config = dict(
    num_hidden_layers=10,
    hidden_size=448,
    n_experts=48,
    experts_per_token=6,
    d_expert=112,
    d_shared_expert=0,
    hidden_act='squared_relu',
    moe_layers=[2, 3, 4, 5, 6, 7, 8, 9],
    router_score='softmax',
    normalize_top_k=True,
    routed_scale=1.0,
    balance_loss=0.00131,
    balance_bias=True,
    router_logit_norm=1.5,
    router_bias=True,
    init_std_router=0.00854,
    lr_router=0.000247,
    vocab_size=8192,
    norm='rmsnorm',
    norm_eps=1e-05,
    tie_word_embeddings='early',
    optimizer='adam_variant',
    learning_rate=0.0004,
    beta1=0.9,
    max_grad_norm=1.0,
    batch_tokens=[32768, 65536, 131072],
    max_seq_len=2048,
    train_tokens=333100000,
    max_steps=4725,
    dataset='wikipedia_en',
)
Below are experts of layer 6 (counted from 0) of a mixture-of-experts language model. Rows are named router (the router's row for the expert) and show model dimensions 0-55. Each number is 200 + 40 x the weight over its row's rms, rounded and kept within 0 to 999.
Before each expert's rows: "comes before" lists some tokens at least twice as common just after its tokens as in all text. This comes from a sample of Wikipedia text that the model never trained on. Tokens count by the router's weight.

# expert 37
comes before: " of", "s", ".", ",", " in", " and"
router,72,169,146,230,188,72,254,183,247,214,148,191,229,178,189,175,200,202,199,181,208,216,229,220,204,179,251,229,181,160,227,166,164,200,238,209,180,180,202,190,253,261,233,279,223,204,209,206,238,208,211,238,256,248,161,247

# expert 12
comes before: "0", "9", "1", "8", "2", "7"
router,161,207,274,180,225,173,208,246,155,173,203,203,198,231,197,203,117,168,241,281,193,180,254,201,234,124,192,217,179,188,251,205,246,160,223,214,239,236,240,173,218,168,244,183,233,162,247,234,127,153,238,255,212,233,122,179

# expert 26
comes before: "\n", ",", " |", ".", "°", "″"
router,135,171,119,125,193,127,248,132,180,159,211,168,195,191,204,226,247,104,227,224,158,183,155,171,178,191,176,254,147,177,184,187,224,213,185,175,119,171,156,176,219,215,223,159,231,140,130,201,190,220,134,261,209,191,207,155

# expert 22
comes before: " ", " and", " the", " a", " but", " he"
router,222,250,169,168,206,246,175,251,283,204,195,193,232,230,197,197,250,284,203,157,188,219,196,169,167,254,280,150,183,177,178,175,215,270,180,171,204,194,206,298,221,245,212,168,164,114,194,218,220,247,169,142,162,129,229,123

# expert 36
comes before: "-", "\n", " ", "|", " Label", " /"
router,271,207,312,174,188,186,213,273,200,173,270,212,202,212,219,238,245,206,193,130,156,188,223,193,167,180,277,241,250,261,182,254,165,252,213,151,168,183,194,266,150,170,191,162,214,217,283,194,215,199,231,201,193,201,124,163

# expert 21
comes before: " to", " by", " in", " the", "ed", " a"
router,191,222,179,228,173,171,219,176,166,240,166,244,217,168,265,228,204,151,200,163,146,207,141,149,233,200,178,237,184,196,234,212,129,249,182,264,161,266,205,179,170,160,213,192,187,251,177,181,224,246,271,260,173,223,291,178

# expert 7
comes before: "0", "9", "1", "2", "3", "–"
router,105,264,223,206,170,187,171,180,198,201,243,175,163,254,244,196,235,191,189,256,240,160,271,168,253,189,241,190,250,162,217,213,225,171,146,241,185,227,197,197,188,208,209,131,183,171,141,188,179,138,212,229,172,263,194,150

# expert 15
comes before: ".", ",", " of", " and", " in", "s"
router,111,121,144,253,256,159,189,163,212,206,244,256,166,231,141,196,165,178,160,215,151,231,187,215,206,157,155,254,146,159,111,215,154,210,184,182,182,133,197,228,162,231,254,254,144,228,183,234,210,190,174,233,193,244,201,174

# expert 40
comes before: ",", " of", " and", " (", "e", "\""
router,177,168,186,147,244,123,149,188,205,203,244,204,191,159,169,193,245,223,176,206,186,168,157,150,191,202,178,162,246,258,176,186,227,168,192,262,276,218,151,162,109,243,205,205,95,197,184,211,228,250,221,246,258,139,128,184

# expert 1
comes before: "1", "2", "0", "3", "5", "4"
router,225,279,237,253,206,221,205,222,223,210,191,236,197,299,201,212,202,190,275,216,238,104,169,196,237,141,254,142,165,255,225,185,225,223,215,242,173,255,237,210,203,238,183,202,144,164,159,177,197,163,167,239,208,246,196,219

# expert 10
comes before: " ", " and", " States", " a", " A", " N"
router,270,201,281,193,234,225,162,242,218,181,205,245,168,231,203,143,239,184,196,220,202,209,236,195,251,262,230,172,149,229,208,190,175,251,179,158,229,169,201,261,254,259,247,204,215,212,177,182,292,234,156,280,259,143,150,199

# expert 29
comes before: "\n", "-", "==", "The", "===", "In"
router,161,202,224,230,148,184,147,254,137,174,174,217,175,193,231,197,179,142,249,203,137,165,230,153,211,166,157,189,190,187,175,217,185,240,127,200,228,219,219,216,159,197,131,246,267,202,272,212,181,219,214,248,152,209,151,149

# expert 5
comes before: ":", "=", " /", " •", " information", "N"
router,247,269,185,244,154,220,201,198,229,200,171,80,207,144,222,274,188,199,150,169,164,157,239,150,207,232,183,211,231,187,186,270,184,162,187,188,155,157,282,220,203,182,239,208,186,237,171,251,200,185,163,142,157,103,188,201

# expert 14
comes before: " the", " a", " he", " to", " that", "ed"
router,228,242,208,165,199,176,114,250,251,169,222,207,203,220,227,243,214,80,168,174,210,164,209,81,251,253,148,124,153,190,216,172,158,175,271,183,150,150,159,193,208,146,177,240,221,282,213,185,289,156,200,219,210,267,264,137

# expert 25
comes before: "\n", " The", " He", " In", " It", " She"
router,232,176,266,159,185,205,176,228,198,157,182,272,186,256,232,208,195,287,181,156,237,166,100,224,249,232,180,221,179,184,182,210,212,240,172,241,180,229,164,199,170,222,113,161,174,145,198,217,243,233,228,179,246,113,160,170

# expert 31
comes before: "4", "5", "6", "–", "8", "7"
router,190,178,203,133,174,188,254,139,177,142,206,240,215,207,185,226,212,174,228,204,152,170,175,214,141,141,213,204,211,270,202,179,218,153,192,118,198,187,205,181,202,240,196,187,294,186,176,227,171,167,173,251,123,155,200,154

# expert 0
comes before: " ", "\n", "-", "N", "W", "born"
router,207,266,248,161,132,222,171,226,249,205,238,261,184,149,230,238,259,178,214,142,202,244,182,184,217,165,243,201,132,194,203,174,158,255,200,158,165,225,183,216,130,145,217,173,218,199,211,140,189,173,219,232,176,138,172,224

# expert 46
comes before: " the", " ", " a", " his", " John", " A"
router,189,268,248,218,161,187,192,259,209,207,242,244,149,273,204,231,214,211,144,186,167,250,246,163,142,124,215,189,168,135,220,229,223,140,165,186,106,125,168,254,201,159,157,209,234,204,192,245,172,264,184,194,214,166,215,160

# expert 41
comes before: "s", "t", "cade", "im", "me", "th"
router,218,274,186,212,196,294,201,242,218,192,238,139,266,194,201,185,206,181,151,229,226,233,173,196,190,248,164,151,214,249,239,194,283,221,221,177,134,210,219,132,169,213,125,209,109,217,180,199,137,162,184,204,255,265,122,239

# expert 44
comes before: " a", " the", " been", " be", " not", " also"
router,221,136,163,191,246,206,202,177,222,208,223,193,128,203,203,201,140,137,241,167,158,174,167,197,204,219,278,242,218,277,162,219,196,167,254,209,203,205,198,224,254,209,260,186,180,314,252,195,219,226,195,231,209,185,173,105

# expert 2
comes before: " the", "ed", "ation", " of", "ing", "al"
router,214,192,179,77,231,187,160,245,207,204,186,203,244,193,130,188,238,159,162,102,230,213,179,251,207,230,203,147,284,229,168,193,244,173,252,225,176,179,186,183,179,233,242,202,146,191,200,254,238,175,190,205,117,171,259,157

# expert 9
comes before: "s", ",", ".", " (", " in", "\""
router,142,126,197,194,243,183,264,164,228,194,129,211,179,165,144,192,222,243,190,244,175,193,173,170,124,217,177,217,203,190,134,176,225,208,255,205,191,132,204,234,143,180,211,203,216,177,169,215,166,201,114,172,235,217,145,171

# expert 35
comes before: " the", " a", " his", " this", " their", " an"
router,249,303,238,209,168,261,187,249,227,229,202,158,282,207,147,189,123,170,266,120,279,197,198,215,199,148,181,142,203,265,174,208,232,174,281,182,217,200,139,199,259,141,174,240,175,229,167,198,186,262,163,177,164,254,215,169

# expert 43
comes before: "1", "2", "0", "9", " is", " addition"
router,237,236,249,196,232,208,148,204,194,221,107,222,183,193,210,272,196,159,215,125,234,179,173,238,95,180,165,175,186,198,119,189,127,202,163,236,234,231,232,231,275,124,181,202,226,189,195,238,170,177,203,203,162,211,181,249